Weights of a small mixture-of-experts language model, trained from scratch on English Wikipedia.
Size: 14 layers, width 512, vocabulary 8192, 68.4M parameters.
Experts: 24 experts in each of 7 layers, 144 SwiGLU neurons an expert, a sigmoid router.
Below are experts of layer 8 (counted from 0) of a mixture-of-experts language model. Rows are named router (the router's row for the expert), gate (a neuron's input weights, with its number), up (a neuron's input weights, with its number) and show model dimensions 256-511. Each number is 500 + 40 x the weight over its row's rms, rounded and kept within 0 to 999. Numbers have three digits each.
After each expert's rows: a language model's description of what the expert responds to. This comes from a sample of Wikipedia text that the model never trained on.

# expert 20
router:437464513545487495504537528469531499471487511503543514500505500479452475511569462501492447517567473515435516476507528549430537515555423570499471500537491496430587448501491499588493550520503511504542498550526505457489537469499509563517457489478452549440469526602555549491510479493512580486540422456513484492453614435503471542504546507478469470524435409543494504501493572462512526481518485546535410486488549427535454434499487501478412539541514494464498528546581511441511526436467501554427487517590528503433465515464554509407464418514553431546594467452497414577515556477559570464525507522535445561555564480479522544505561486527498521452478531478503519427489516496480549505478543539554548533506436561489572512504491481524538543521465514518541516514497429497518443543502430
gate0:424536501453448536513510548500496466541508516518510476472431474472531443532472513523492427467548517526462486479435529467514584486479554505522507499530527512492531497475450562516582522488451501517504563564522467558527514475492460563550496557528468457510490483495513487442517448468515506579545515526572481452518516516516450476512472490540479506479467479511415484509516502518567458592567516547501472491464521500526479506520420494406459531444530617527544522459475486482541543470482604520455393497499466525541525551502480473453454495459457462505496533520464412529576463500492496490459523497507465501558528538480518511513558504507486458479540485492496586444451512518506449449503486493427545483577418490539535497482472502503519551523525493505483576517451533498466424513501431
up0:529492490478599524510525548481485504531509533412470561544539496484463480468452475535495501548518554457535495445496484512498453529537574497477462514448476475502483553546500513447467555508596527498559478432515486407485542453498471451445440472503507482517497437501477482521457534564552508426446477481522510537472534425446502549503493589477544452519489467493481508485522421412492482459455441448542502583531479507440550499509569554584524471524474407524474499570485555517487470505539472490510499506478476544452528447499534432505519507552463526433479464466511496474420515502543499476480502499469470489432437456422539501466508534503532492477447497432493461544525434445496528623538483445496452522436538510481458442483560588563406461525505492484463539572589468505491536553498520
Description: Standalone numerals and digits in scores, dates and vote counts, plus pieces of Slavic or Hungarian names, such as 17, 12, Timiș-oa-ra.

# expert 6
router:430452521545529514516551465484541490493454550501480490471512552496452497555515431491479425555518454521417527492478485540445495496554482532444407458553522485466547491493547502523499545506523568461487462514540532467468611458433475529491463447450505491445484466513478512538575458524552526474544497536508489438447512496522557555477525540462521445522467485551493505533564519487515488460520574499550460514538507465528440475557490488532467530467528466474468513481519428509475526431474486498572426533542488502490489523486480481462463483430486546558544409389492499546532469468568470540514543561452461453481515542545509496459464542478552521456495502519480531473579524522510540525434484531491528514501451485503521493456492505466533573507510549570512500453475468535513448485500506
gate1:514460489550437499483520472494537482484442522528547547554479464536482556467566520426505482536471522477480499518515518464444497482510501556440438502554508569529509512420499477521500544545479504496492441513490516599527451549459496404581488508507540523520493469444511490439548507492537513487581539567520480421500505449537541560494468505532462543543468467515528437470525440488537542580548446573505541595541519485571475483526491466482459550466433475484426454475482455472478472485548507527446472462529542554536539434535533469512555469512545516490508448533456482517495486500535515475504485553443533466498516501519510462499546437510502544529474437455495546556469519466532484505615524526493525469461430565450588506499555449529527496439538529461503441537520509456484422457508511
up1:471490511547596509475467477501521514590548482433474407546493481432532467420596571504430556447461549512558502499489497491551533552522454504481495476523550467561493468551508503443485522502458437600451459563513479456491530442495526554484538529594501455397527471465489519512527519496525524480490523415502478510475505502519511462505487488518470493509453501387517465519477545406518525407544482500508445493439556489521555507481557479486546475479564482532499527506465605504527503486530418464408482542534500495496500473493471523479458549495465528477477453452587469600527557499462451527487517508499456551518499498541514549492437531546474387456502497525510529528496440525482553485506501495457479481522557446525488512544475489492524491495512529488487468422493554469537510512545476
Description: Architecture and place words such as building, Avenue, bridge, and mid-word fragments inside them, such as stair-ca-se, cross-ti-e.

# expert 22
router:439488508519528470538478542442507553501485520463528495512506454578438472499505425560450459531486514541472587494551449550460555481545500564470476493537563532451498481480513433544460536508500545468438464551514461493520508467375466528497480464479428485459486517487539486591522472552545563474578470450469498510586513521550569515476499551530553535477469534609496604470472544507531457476542552465533571503504525422498424509534474497463413536562540411497474524544482441552559494479534528519558462550558517480488485487540425520453516471520543508492570504434561446516524583576542464486485547548479498502536519482519566520493496472497471461468525502524466522487442532444516526495518539543528456461481470555592506419442560446440479570505480476565484466546517501564441503483429450
gate0:532556477471535540486499508529449527481546507575457525521455510531510521507492500488477460589453526492468514451459501518519484527525591493504503418525501469495493481451532495530550529509542414503604475560478480472428481434502467466564426497509472461525506489516515472458537536515578549485492522513480534527475509545419454543446508526466513486517506455532554469491505554484472535513477475509534514528548533594428477516564472449474519502514545430489502553490419480523492500527463458572459517534536584500522490521499429485478459499501443517527528531456481574487452528439532483474494524499478512486472541460563490506526502495536528475544524450549495522495537506486472538516556460445413448521497547478473507519534537534564521522623537528532507502462516562494479536493511487
up0:581481482534567512517492524507466532460540389523496507482477510443555506568460502498488472549521536421502501490489468510495511462550584523539565480509539514517555516522564492479529524474530427485552430494513535463505499441537434492504463489478516490466478481525521523459453475486491499527503447512497567551505460450450405433432486449510519494505433462418509508465464513451459530474524455455515497524524429556466481478518498454427527538599475434507517492477438506534463541512534471524482471551537505491443483501456408510560492577491495489508493535446436590541483450494432493459490506538464513498471497458495468530547435448581471553513505511481476461434532498489507489487610497459474489516459467505509547494486542518558548538570530414516472452550552514435508552526512507
Description: Field names and values in media and taxonomy infoboxes, such as Released, Genre, Label, information, plus opening quotes and dates.

# expert 2
router:496470461500488501535492544579507490488486530544506491438510509447394431559481406487505416547535467541450474562479498509455566508514494547507480472536413531472549488533576548566456543526566581516471495564523537456455569443508504534527508447516425540468465541488527537529561463497501566426557503464504534512482484529491537452485508498467465504520491530577438569498547525493503423447564520560526483448508538512447467416520533524498477554519463474534442524549508449452428495455499579515537505487495477435470465578469471564499522498550457501515479455515536458489454499554546478441479519550474497539495504532484503544516529534475468473469416488497468512451499503493472585479513518486516494480492399428459525452503479464487488582559458457546541511512526442550459421533535443
gate1:547509510473436504522569578518506541535562458534441511418471519458408493470518467479504530479477568506435533464527502558590524492493525531502502578524439552514444502508493539483449513612494489469502489519562453505543466495587489508523474506500453454396500469490459503496470445457526525468516459473497607534521540545524519499519478488464402540472497490486526540492472538539583501491571532475456487558505511507547509481490533549467484475475537562601454432500505446470538501473593559424490522505536492433500486490445499489497460453569480506462504419426524472510463453469522517526543522512482483463467479501489488528492533524525474479486543562581474530510519550445533519518506510490537517363440470503410493473471465484549541519481557448542521501528529471425441490403520497
up1:529463586494467588487559552450509439489487495465484491407444467437472548482556459476468551549445530530455510524479527507478481562473535505490481524510515450520468568513448542481434566481456570485551535477485487538434449512452483428513494522544535505479475525414510508464463513522396519500472485475466547483505533513522488497556452529484456536501556504472528465448502461465493495474499516481510518519468530435446556574470457495523504429521484551489555489464464551555616533488551450508441509474550481518473479537555535524440518427434390571499438481403545573529494424518413530499532562489566480562485502468471511560487522532506465452507512540535478544468609508474419545492446516545516503390450458507446511454452535532533492554472472564511429523471542522550561483555489518
Description: Heading equals signs and line breaks after place stubs, list dashes, and Arabic, Hebrew or Tamil script bytes, such as ==Demographics.

# expert 17
router:466477503468461505510513517546505509526540495474457594513505524554509506494567498537457480454512434557479554499449474543432559518453449579464480485524521497487546391500516512509442559471521539466470447525510515509461567436447453541496442492564465530509493514558473506506547465525536522485503503446559480510486543517577546512498557558538556432560463502513501569482533601511506457460518512531520488489565485428525483484493496552490418514549523525504473453508495507473534480438420502498504514458522504520486482555508451523435466476495522526510500464453554515550464540499514443512526538582537474544487572506497539563562590460536513523462466486495535530508473536452477542466490544502517463420514466522562530465530491512444516628525506484558552553543485478517449482465498402
gate0:488480519501535541498567482451482478488521519480442538463489508539462506566495473524465556461525525565522474450516502547488453532536473557463509449548506497550490469483473459467500557505523473499449464502479507499571504512565491508549464514470460523533482453550530506456517477522460484516532485547486550526489550491512485527544526550485510502415594484486544550438472505566560516454546481505486545470534456475437535579506538468510506468506418428481480565559441555458458545443493475462538522486473518487531584591479473413497534483505503500502561466550478478503476487545468474529457505525507531469561529492512516564533513499497411506501409477483490512445443485480520423534560588457539492457490541491540523493552465516481480528545484478534507532525463454463538483464548463
up0:482531568502483523505495494477558500484548505469515497455523577574411480472516525505529533425450468514528456500566475503497482544513519525610511492436544524483503430543478566468432550537469543445453398511420454487536485521478518524531531524504475533546489519540520536489525490535494549506476383500492514424484495473537496495557521469545482513471528500522546559500529527512489481525603505508502474526502474457502517489457531518507489547521456597531529530526576555514414531546511490485557494497533519455559562523484499453464509522539513473573507464489574443497510518466590598463378466433489517514480471493538458497499501517514519534480528467449543479484389482513575492511497478517458490496489444531481579520534532481495521543513402457537538459504479497536562497458462427
Description: First pieces of given names and surnames in sports rosters and results, such as Ca-ñas, Mc, Joe, Chris, and country codes like JPN, ESP.

# expert 16
router:494414576477538500506474584541574525496474492548503505500468491568484466473511485487445456498536451639497570467497469564448579556543477493498458496586527486489543502484484554493476539512536522479497476439511500505433467431549478506501509479468436563464435491532494464525576464487561554458550492505468472489513510459504558543547506506517543524568391509472496505488508521539477472405571511461495438468468548546490444479470482515506482437497527479449490473438491504510539500463461561498543486429503504532486446534478468549504451507496509503487626477467502463602499532444540497494441545510532468531503503515391501545471488514533496481487533524498449464523488486446445469506499561530490567471517440505473524452430589479454561528486471492543550501508479453581486506452496467
gate0:485516445454435554533514515575520511497497555363480524441550510490484510549557431441494451505546531585450546457444535539509458496540479519504510456501493543535532526481552504484508452521497497533469461523568507433513503491513458412492523485508508474466436466504471502510482559519514514529429471482455402479487419503489513504463488467451477563493456462525487484531505512530421393519486537466553490470492522480495466471536442511503498495461436491520511521534479488467559500527426502484435498491413401460481520627467515491457470548560522445426464539495479472492485537521459526494472578502507427487567492507530515520388518479530512522502490537461526488534479483447494489475503503484543551463428529464503566520501450539489525494483548426494525503444459492417559489519486544
up0:503550461472485492528427473508505513528539521498463558511503490557445552473534433465515474485450493546450546394451478495537399528461483523548521515463555504497471492470470569464542487550499459542419537577535512501546485480533448461556529513518511453499490449513438481479543548498480551406490492536461448451465459504491484541519531411517485574502458486443515492519520477546487483478447549456507504528503556517511509532508494507430498498469437444537503499492452450475581559501485496480428507486483457492447545525491465421435434490498504456461431439460508443539471573477552512455483508515422507570523545448529494528468527522472500536467519552462510515493524487488505504530518518490527511447447533503425560546496435528510511493497520464490522509472445509441501511519528539
Description: Plural suffix s and plural people words, often in census statistics, such as Males, years, they, people, children.

# expert 21
router:426445529512469501522531541524477535490496542514485514441493539562464421588515466534418437489542432517491520517481511536488541561530466520465442532534530500493504461495481551553490570484513568470545412535544509486498499492494503497471523491493522510513441492503476447528527487479480499544550491485514448527498521500521640552545521469498487497516328567531473603472578529480443439429542492532547482470497524485474480457478414528435486562483503499449532487546500514499574453467496488508535476489491530516472499514469494500524460495518479434544522498498518468524465531471530459451451530540467459596515494533480476473512498479551516484452515541507540575512528501481519584499504509524542488497539510461462512479488551492494534579519440518567491536507547470496493540483475483
gate0:482509517578457523480489470469549535487525549446530524463500546493587497472515423480460440519601562541546496468544499545521522604470517432468564470480578510602496477498471495562551564474451491514493479550480511457523484527498499563434423512535525479485517494430493500551445484438548477549528526523441527513472524539509475497476504460584448492535456484461508492508541486537549477452456448487449452503587473510505512501465505493409465504467511489486476545523496546546441485463519521494464568542466557507455586484553399474563493476538527534492497480581473463463547527536468521535505486521528515511506452505515469496488432447527570449423450437466565541453507494554474483465547547582492439441511531448567505455454535472545479490431534499524478492533429504533483598494523435
up0:494513472509475490494460488575426500494510529486529527538467435495451500479490528454490576500447489499500456496540490487418498477526474562453466544542544514538530522528554538483537474543457443461504551507490525458504476459526540525528577481510560499475481471475494560508495423517570559549505433569483440531480495492519484480498479570491506553479552550506474497557501473461493530466553563424486543532496549514495598478530543500505544538540567574495529527546560544507545448553525493442568480460568464488536458495476536514418567491489468544521487525462547472458478472473562460457529455477519458494481612409521500509517551505474501508504493523511556538598472542449509461513524445488543498511433470500438502508535518466440552495517431465451609481488600444470482450500520564
Description: Commas, periods and conjunctions ending clauses in biographical prose, such as , and, but, while, although, plus kin words like son, wife.

# expert 18
router:428546504521491534516566534494577495479489491523502597522490548463443498496518476465444473444505460502436524548510492503456495581534473533460461511542501549506523425465521571503548556531575537489517507528517480411443505481435465525459471439510439537491534516549470427573483457576537592483520446460447447515512521459482549514514561549503531508525438520543505556489562523496499409457605539541506498423564516504542497502539482527454509505561510445535546562539486480396489443453485505460497443453577485470484394519524475501515405494428484529502523412485467477477489522541548528494491509546508487521525488520441577552508537510555460493430407501415507499527467547461484524500471585537491456469505467480564530505477489406520507592547475425507511549474528457541489473556494514
gate0:487514562468496515466458494442507468494500541454541577494496445512490526536508467502477449478589499447483515479467511461453500599487518505563431514497485466532509471557479479509512570582498493493569477401545478491485467564510511533498526479477466444475454507452485489462451505509520465492586544523493389444535573548584577467461534562486497532489519569451498550464472522478568540484564457531519484451470475446461549529480502492460543481523442474460512462488526548467486548488526522459440533505552488535502492547533527442481509452487452400439517506502488515488489482570562559539487494541494563502584448477463471429470473535467498489506523510426552459557532445466432549469432516565570494519458489515481452462452499515445517447450539535550519511516520441490450507450454511
up0:474485541460482444530509561458480513469450554511487540518541465533534483504434536489435457490526529537432407494495483501503545561480495530524463443463449507534442477559572453473531528523504545473508522518546501524550525529477525561545550498477475438437488547434459513501457561470506474532597500544432455467552556560519600468539501579480458482405496467411565476470509523466488477443520464536515497427440497459436522451469520439420500481565446500476487444484526545497428578504530496476515444474486487459468484505540531434493549501430481448467551519392491511523499559533452589467456459539483510503517420423452502505472446549463459526514492506470458559483517504512463511524466499478524584468477532501515447466506512470516493445450592563470424497499426507526457463457482514
Description: Tokens in sports competition articles and tables, including heading equals signs, pipes, finals, medal, Championships, weight classes.

# expert 8
router:503438487481498512509548502471476512544434490491514516515522520530426477529516494541450461474524461518439547541536531520489483546491465571486418475507491533496572466432542471471503514467520523519512473487511474490429534498441489479439433437446482530466522462576465436503549383473565528508479477433463408501502504503596564482483520516475523529547489554526474531547588494529496447464522521503515473527498529481524407493538503481435508499587540449543574457532561509509513499459442545605483484460505498440446425545537455515489522470473475456479588495421519452472464533543475447477508518529472532529506473446510481532494448516564504522479524571496512551496482510531456526493501539548488511494492453457539513490494538504554545517549446453513537487543534424577449449515518510
gate0:493594534477511432486442551518538476480481400513441413414530546474494445439457513450515469503514546475425508513507511542516445483418497530461444505544445493493536535471484582500571564407490529554435478528436460429483531474497482585524542507462472522513479502491495480490514511440532476480518591449560482521482554470538495478525488463531472448481529528558510521520490527505502472475527481537482488518506521565480489466415550515510556480494518431458541541465439511498419470544502554476434494526473492491505464530625487528520494528536524537431549538573456550389482489485480444526533468514499539515487551520465545525480523556504534535479538464549509474507540522539519478499487562444490452437449465467515559510523539507540498526540536516556477494464457471484489527479527419
up0:522476495507557491456556445495535630450499542500523516496450522459521534568583442568469561497538520481515486543477485450450534470497462459487420552466503446467466533482487473511477532477497432503528511459471557473558490533474524491460560483486574520557472512523451475484411519492566493518435517555514514397556514546494500443469519559481462538538470469473425449527474499480505453493472479507470452465476541451477445449517463477510471529524435515467505461552476533477518481595527473463569535506455477535453573478483439552508477459491521486478474554518523529620485498568543576452539502528496460465587464484510459461499501497482496510484467506488512486495527412531495500530511573480450543491499534593482540514479442502450580483442482473441481429487507543482551508443456516
Description: Species and genus text: taxobox fields, Latin family endings, species descriptions, such as Genus, -idae, Animalia, species.

# expert 23
router:464449544527496394493545562570515506494511522522477496489455559525448467591531488520490492490515399528449563442526529515493529505445423608489484515493452473449498455499496511481559604451619550420491436469510489483475557469444487499543545502443423468473476513538503491467527467501572510518501420519482441586482533524512571561503520518495527518522453504484414567488496539518502500454542560507528472518510553486509468453575572499503442536517483457451482481474479565552504516438497551568523473506502460473459423528506500568475425526461539528497578489519559452503457569516485408439485569578526452499547549552421524520484500456502504478430491563441583511442474597466466607450502479504472501560461511510481526509433513519537510530585499471534541504490559499538521463519505457
gate1:541471574546468534475482558489597473538469511487551468466498466543595485565549471526545502534577521504429506523567451553470476463508516472528504499499485459483445499471545446462558472461543498534468407486502469535517478494523495430532495553422521501494509485508540584452544493527496516506480573517512556528518482448578492532467466454437564514488426495444520509598535467524485464502573545524487511411508496487463523505523583452617476608525504520522444501464527581575482453516471495452461536481556521486479492434453529561456493529496521484466555520537527460546452511472482482470495473543467531476475446580538495499558543499481477493481568531512490523533507428443514585465482492544479489536526436519523467502472543490543488463458446449528549592490493466550526488452494442
up1:481530477573539529463455556517497502554519487492490492449494405481493520584522437543465499473518515479500473513482535482453527510522537499522537556471495545479541506522469507439479505477465530484511458531533525538530542563492610466512459498511449523486399532496467537430515497494548468572491545531491535498506533540466516466500440434451487547600555465542516479581566541553532477452468495549508459477515554468481535547427531506582528501473480451546429509443506446491489484510546501454457525532491533411528474452496537530460568476511521536582550507476478481586476481500480485517513521508549425470462416501463460481452495501502558522474515519504438529492449460461491556479495439463510505477535465574527542427539491504569524512434497477541578464435499448561524516446466479
Description: Opening parentheses and hyphens before extra detail, decimal points in coordinates, and word endings for professions like -ologist, poet, architect, journalist.

# expert 5
router:481433482508527457564545517525465446492493580429477510481503451514467430547501457490431478497462511536452512550506495502432517543559451523487470470496501550518523433436536576538471511461525539487499492565591482427469479444527435544518512405521482593476507488488504464504532454481544564467596493439484427485501574460559533523492493497562469515622448477564538545427512536457464444477478572502479498521491481519486508490475507507494457554519443478451475536449522469506508428516435559526546461462533451449476457548495471553513495525534518564547563444433523506471407516513540437484510517527551567528535494458480506554461456453581452530469490476480592531440481496463490478491525481521525475508544421507511556496466508494476528559521431493526536572492502485523449490553407456
gate0:523483382473511485438466527504422472502498467456522473443486479524514489531537497497541569478526454521401512503528535457523516571548555470445496493468472565515491446446531521468582546478478481524467563519524533516530526496592535516494501519464460531497507514439501512484477505503548553570508506455545536498493499493519450397551516479552479443507479533480509526508484526429535514486516583435419515461465547489518438405460465511469620506512537497517474533476589577536443523477441445526499532468489431562477456490466469544489525521513517507472490498482500463495511552425502481463487459512512511539520537472505497533497461500436445504499521553492516472463508461512531550496492576513436488522508472495543471538493484486425446546477417428484529485495444521501414452470477454
up0:579454544480486545486433512551416509516594489484494541492421481536476524552441464486471498447500503464472534462535519514528541573523663498489504506466517454422513488528480550590550515473475488454562468531471484460546526503496492500516431516487504435487537580511483461479530445443534492508470534484473552525521496541565493505514554514525457454441557450511435555452464502513521490472463525418442475493481461489517475537470484435438483545491479491478498498554434510470489544489507492561568502506499516553501488505419452571496499504564481582534532510538505432554431516464532483520543482451447506564636477485522508466489590503465547516583490398507505518536494506511466575467466486514512443522528458496524498536490504450420399508535502427497559501506457497540480509481515541
Description: Apostrophes and accented pieces in French titles and names, such as d', l', Fête, plus capital-letter pieces in acronyms like FC, RC, FRA.

# expert 11
router:383426550532481508545544494535578504522473546577484511572519533566536427470526458529458474452502470601469512538468463566425514469523491503441445515508495515432517469519490493516501541512549517486584475499644496482501542460445507520484530484447478510485464455523445524527523494515487547449520507453543511514496549539461546528467486523474491535525471511497497498496574558476465412518494458500593515502529531550505417452482480480481512527465477462459420477466555509486487501484507457449537443514497499537479503570513484571445443402480469519551517432483484496472548554441589522517459544605497519542531505448558551529477452559496509450368538540449500520469503519457500601434420457546519457505546517486542582471408447490486486544492467475517532500540490509547504528467522457
gate1:448556440492457514498460493597577472458461478476541474455526456452473527452503544509542509448481481519575532555499523474493570523463409481495444493458514558547454476473453515368528613450547474449477517514522492510517435507459510489488564549487489450558499505442469483561568583432527476482460576464518469478519451558525477541509483489503470487471435425466485488534559455530480450549507499471519507444530541461449493460472484557527490520509528436497470462511546451491498512447487457550523450447496510535577502515491500474525533493490515495473455481471457404479461520485567434508513486527530486481523524511472546531507581524515440524519509476479549491431480476536512552531449540492482424503500546521508538522457471531499449504541552417563526410549523496426545487542482515
up1:504503498550551539421525452471462529528480529437419524549474458518544504578532481511468457514503476559504509453494471495509454470472593493489505478526502484450526535485550456590535427478459534476529435481490517513487575479528460532512492429434527503423485471545495534467431427533509487502518474593463484522472524430496545431526524526530530511546557502541478509482512525522499567451500514465426452505421495521562481555488552486442529419485498577475448510477472483470486527510531489510447588560526513431452518501472453517520461427481557509542553477552502623474560504529428525484523533496452468521494544488451462473485481484509550483522496469500513449503529416530512484472533444493547525478420532416498445533525439474529542486472429526499472538484456502498445449496478446
Description: Middle syllables of common words before endings like -ed, -ing, as in emb-ez-zling, imp-un-ity, plus violent words like killed, attack, bomb.

# expert 19
router:469479542583514556548526483473501429518498506495472499465512500537489514558517398474464482513562498575454577564529509525388539517533471519517457458491549521473555487522520561555466544483553501530450466519514546443466517513425469547520545467438447502487508446513488481561518481498543546452542491519527455517499515543514581479482545510588557500528465539525470575513529545521551488473567523492491460393508479441523500398485470497463467570502510464468510484513481477519558476492499586612487457496528434464460448516465421595504480495486524556486587496442521496545472526477487436465434543535500430490532585460427474540476493491486495454451537503525503487478524501479489543524540492468515513489549468482529527479480561371516516597516434511567504520484495438573483463537493443
gate1:534535472469556515508558546516418486435481469505533540517517522527442501494463555442506499546526535523479544590492492462467481484544509414471442496484518593495537512495499572530481466460489467445551461479481483491494527540535467535509443511540483551506500445528484542493467487504496495480522508473459540495587536446493506537556519534527484568508551436475557536532462495512443495517552540470500459448529436421499462468468496407497600496491501541503506484560504589455489517498501524463564428501504526470538506464591543530501516539539499485514464458523506466489452538519513464479493502487508520510555497434480438411400493503434532624552526475449524462642511497486436534525484528499419502442513533499556457464476501458495530598526490448517508506503429539515455487527476497
up1:475462509531467521408512499503489491479555504543488464552522494557487444524564447541516501465424574555570414455527472505516602483492395556467529501555546459490500427551507540516583527550501535533532499413484461487459468453527553510509450464570543461499532449491500503506503532513477466523456482502520487556437526462491539494480550507564489497463465473491512414487432529451521473476587533453492496562490515504481482495470496495449540544531580479462538494504522591516447464513495473561453533487480521552530533605532492535466509530507461548400473497494441504476456492548469476505515498495478493463517396476517405520482470519504493526414502443530480507469493492491542464504481538526482436550509486465484517488499520523480479427450484491534489491559497514537475546495544554
Description: Paragraph breaks and = signs before wiki section headings, plus heading words like See also, History, Personal information, List.

# expert 1
router:496414560532521512527558595563556500445499488489534536515501487506431490548599433516457519502475421499454556533444454524468541549460498575509483589544508510420513455489494463543457591503561536497504502496575504471480521457488504509483521477556465582497469486519491438543517424507495594424539419488542525547497497437527477574504504560484568495615457507506449567513493489506499520474519539523566497473521531423471449371441482450439479530557492485442511549505539518529462542452456536510502510484539489509421401547483493518523439486466447479531554429488551467486441550527552461456471535493514515549490519450499482541501533463523527487496492532484493467527512590508546530520506502544545493481456431570504513522484516514553562562531498475520547494470499502525467520488440490
gate0:529486435489483548516514551544462494531526483548476476454468463426463526553585457491529552485492511483470493492511379509580594478577455487457492543503499460517542465475467490503509542464555467499533525545423484497479509475417452471520491479523517392510442477501460442555557539477493558447485460486461480550542477539519471552509513517514543420469440508507481518409463583459521477404448481543485477451486514493508449519444477486528596435504513450524510501520437560552505504485472524534538475478482502436459479492547506472526440510534469452497488472494589449505501576508531542584526557431529433490521547420484510472516467530485488501545441471493553480481480603469508498564500501549516531455521439535480500541517446526583467488504524488523529512547496471498468456502452485
up0:549522546467479548477483413504469480459481505462440472525546525537546492453484518512505433492528496426559481525454546532455463527537501434531458490520392465477413517527536473458384518572549477532543523491545455542474478437696480620474503548443446517516571456451487517431474469476441441530505533496489551459469507483488483497481491556470475589491538519521486555545501532511497442540438484476563462466514515528477488553504500525506476532466486488468486514494475476474491507471459539461536479498509474439524491505505467510469533499463548497527521529455438521461496483440444480491469442506559473489494452554507533530453496513457543516484494572502464390460471442469543516508537543586475402546497548476532448493480510532470560571498586548514518439499478594537558482495514479
Description: Word pieces and diacritics inside Slavic, Hungarian, Nordic and German names and places, such as -ić, -kov, -sson, Sz, š.

# expert 7
router:445517507495529525539554503490484519436493521495485560496460521482428459525561464465486489566605468485497523529567520525470527494525474530495468502486545550494480492493522527524543526487513564503508438529558499515492519451448506566518540482502539485418483488548517478575472491513533564521548465507511490521474538488563502493523576526565513475538466483503471499412485550503505512486586523506502515464513531498522507467523472518468435531515486419468502427556539445511525516433456593502497515474604439445524460587476422533463457451480441499501492526492553495483538531488529506525496592519524509527520455533488485524501514488470533455522500481477515480513512564524513559445438542488468465499489499553476550474525519434472478578572437514541511467537470415622500549523513446
gate14:547550394588491426464492485482506528516508523468480490405481489547512515422497503562470546539558498503512481534533562506511491531466632459538451552478474448434557451493571485539509478542426574434497534508509535518555600505443488493465523557550513547460500518502491527463494524477524531494521449534499499539590510548543516488495514492457542443487515523447470504541473497542472517530508560461537538476498582519489401550470522486481456552466453428528480444484551498466476511434498523488515518484514470463560458543528504464546492500502558503439488450571487472517492546437464509507504530486544452531496461481534451514471422488535531495552474463510521475434505555479510495479541496551516508545388490452467525465559557571525480516547516527512540541498506439538577491441570472
up14:528400466525580410519510465463473475528553533491473529522525492520560439486555502537459437494502558522440444518504571522505433502517486490578472490508449543459570490387571469425520568438477541431555482467477505525597493501438537526464487528469459495486538489448527501485485497417452486516535494596498506536549513560465525527453435550472523444510590528477495502458496418476539500460511527570507487579485551522449479532537474520510467506448486450528503455499489487530502546408536546514530533476492464535551456506557485437520519439494516426465463500581508521542536583473516483564445517468538478470508486467516470441510522465512571489502498476484484484527459435489522510483548600492464496519529511445488459456491538544524557530541510543443478493580459432460504413580474515
Description: Line-start hyphens and pipes in infobox lists, award tables and markdown rules, plus labels like Best, Actor, Spouse, Label, Succeeded.

# expert 10
router:439491581499504482493530504519492515518514562492475523524487583517465459515551423532405469463554497469469532539522545548446561493521513538527475484510482497495522411498498473612517515523498533509536455551547491526483476478476496512481501504493484553522492454574474473521529481551533527467525484494543469462491534546471522450572497549597524576483462515534560536494554466492473459393507540447543420502546566467526498498540517469500497443558517438500477490483599446491521528465458496543552469478564517455493483524502484563450520490481531560546520425482510467537480495547470498498504532582533450584512523486513518515552514495504497503492517580506532543475511563446458539396489560599479462517500455487551506469463490544454496564564470498523498512482488460523428494513496497
gate0:443477514526431477537500555554530503504498543463510511503469458539462495444475553494487429506493464490521554448505500496469494476555542442481469512505531530467555454537509462571491454471503494504458499494568472570482458522501467530404499541442536484534526544509462505516486463538502536491588570516479531503502556508441555477521498463452444456501507522507497455469489518469514558544481548526536520496474575432481575582561525394496452451534546409452476514475550513521455558509517509444578448527489549486507444482490479559551523471490517430479528472449455519569518497511469566490490507466440396505411462499538590495499527530413535522537455503480494488460432597525470535512507513545547377502489571535465500528513514517580506524456518550480446442464471477493469423531561491
up0:541515463473549480492425515460568461492516444517536468448479483476500481513513496483495599587455546537492464584500448499506493444462472561489471489508550542509449487508407459505510478534514568455489483547479574460502460523517506601528458450486535480540455514454439490508448528465455558446477509513487444454484434505543469481510459502513443441557517535473544518524488495510473566503527547463499491473469521490452471498460495459499550504439492540524441517559438517423549459434513559451505495447444497504548435473551472507451451492528470526534538503527514511450503524488557485492504444479533575408545536563511492466532448498557507514377521523555581554473553517481527476524547585469506524569516418516512508485449536479478495442431501495478576532588473525586536496470546577
Description: Pipe separators in music, filmography and sports tables, plus song-title words with exclamation or question marks, such as |, Your, Love.

# expert 9
router:527491527528481437492493476531480581537402491559531572554518561570473468468521486548460406523479474543480551516486551528470553523494437523456444549570447445462530476439554466509485558521523505496510503512532483410471530479445446500523504456472489493485556483542492450537537417445541562468554467431519463541512538465495519494485514511471515513486484553491479518478606534490474455475510501444552512471568499466464471474486488500456488548480452435530515493525475477457532467449457544554482486523466445478454462492475399536450489498516500503495560503462535473478437569482510488446550487571482543476492484469442548489504475485493518467460473494539473574479490503478515501503551489518457473467559493487513504499516483484510543546570450451589564507519461461513457470443490471
gate0:515555545502503476463513454448448507506422438497524567474487586521485533530473501442451450510462525546472494532416523487484517555483541497490466418484485528482529489484492516434504523474527487497455530485517515509464513546463473423474536475513488513471492547479547414517475493515594498436399426444560449505511471541498555464466454458489463479479483493548454511499456557506497501530455563480533505485443530467501503458476398522446407477542487433499554513524556542519508495525503448503438481392462509462441519504508512557471500464455477457415524551527481488525532420552506501521490537418515518478491584552422458580507419491482481505525453485510504532416448528507546407557536475455471487427497501483532442503526563468521501542486521474478439494465573490491477493481462535
up0:547479479453486477460465555449473508481484528481493533488522588526498524572520525460423504492494469532501501528471460427540516507454526494478488538439482526474499502464443508485545566511515495525473517441495450528522547457449491588465542485550544505513536543441573469494528506524549477475503382455535461512507429491507486440493506511474516415558522430569525527514472501460429462481453470452496488535500556433505468498514467570484415419519498478431560530487537482529514466488535562555528469514546477512515560544503509424438550471436463541416517510510484497555469540561529512473463516428490561497546546483470546474551476480440526514516480464499550456528472554432576496571529449515423465526492480506514492498479560557547458514495466512456442505517546499427490558457478433
Description: Pieces of scientific words and LaTeX symbols in biology, medicine and chemistry text, such as ep-ith-elial, gene, protein, braces, backslashes.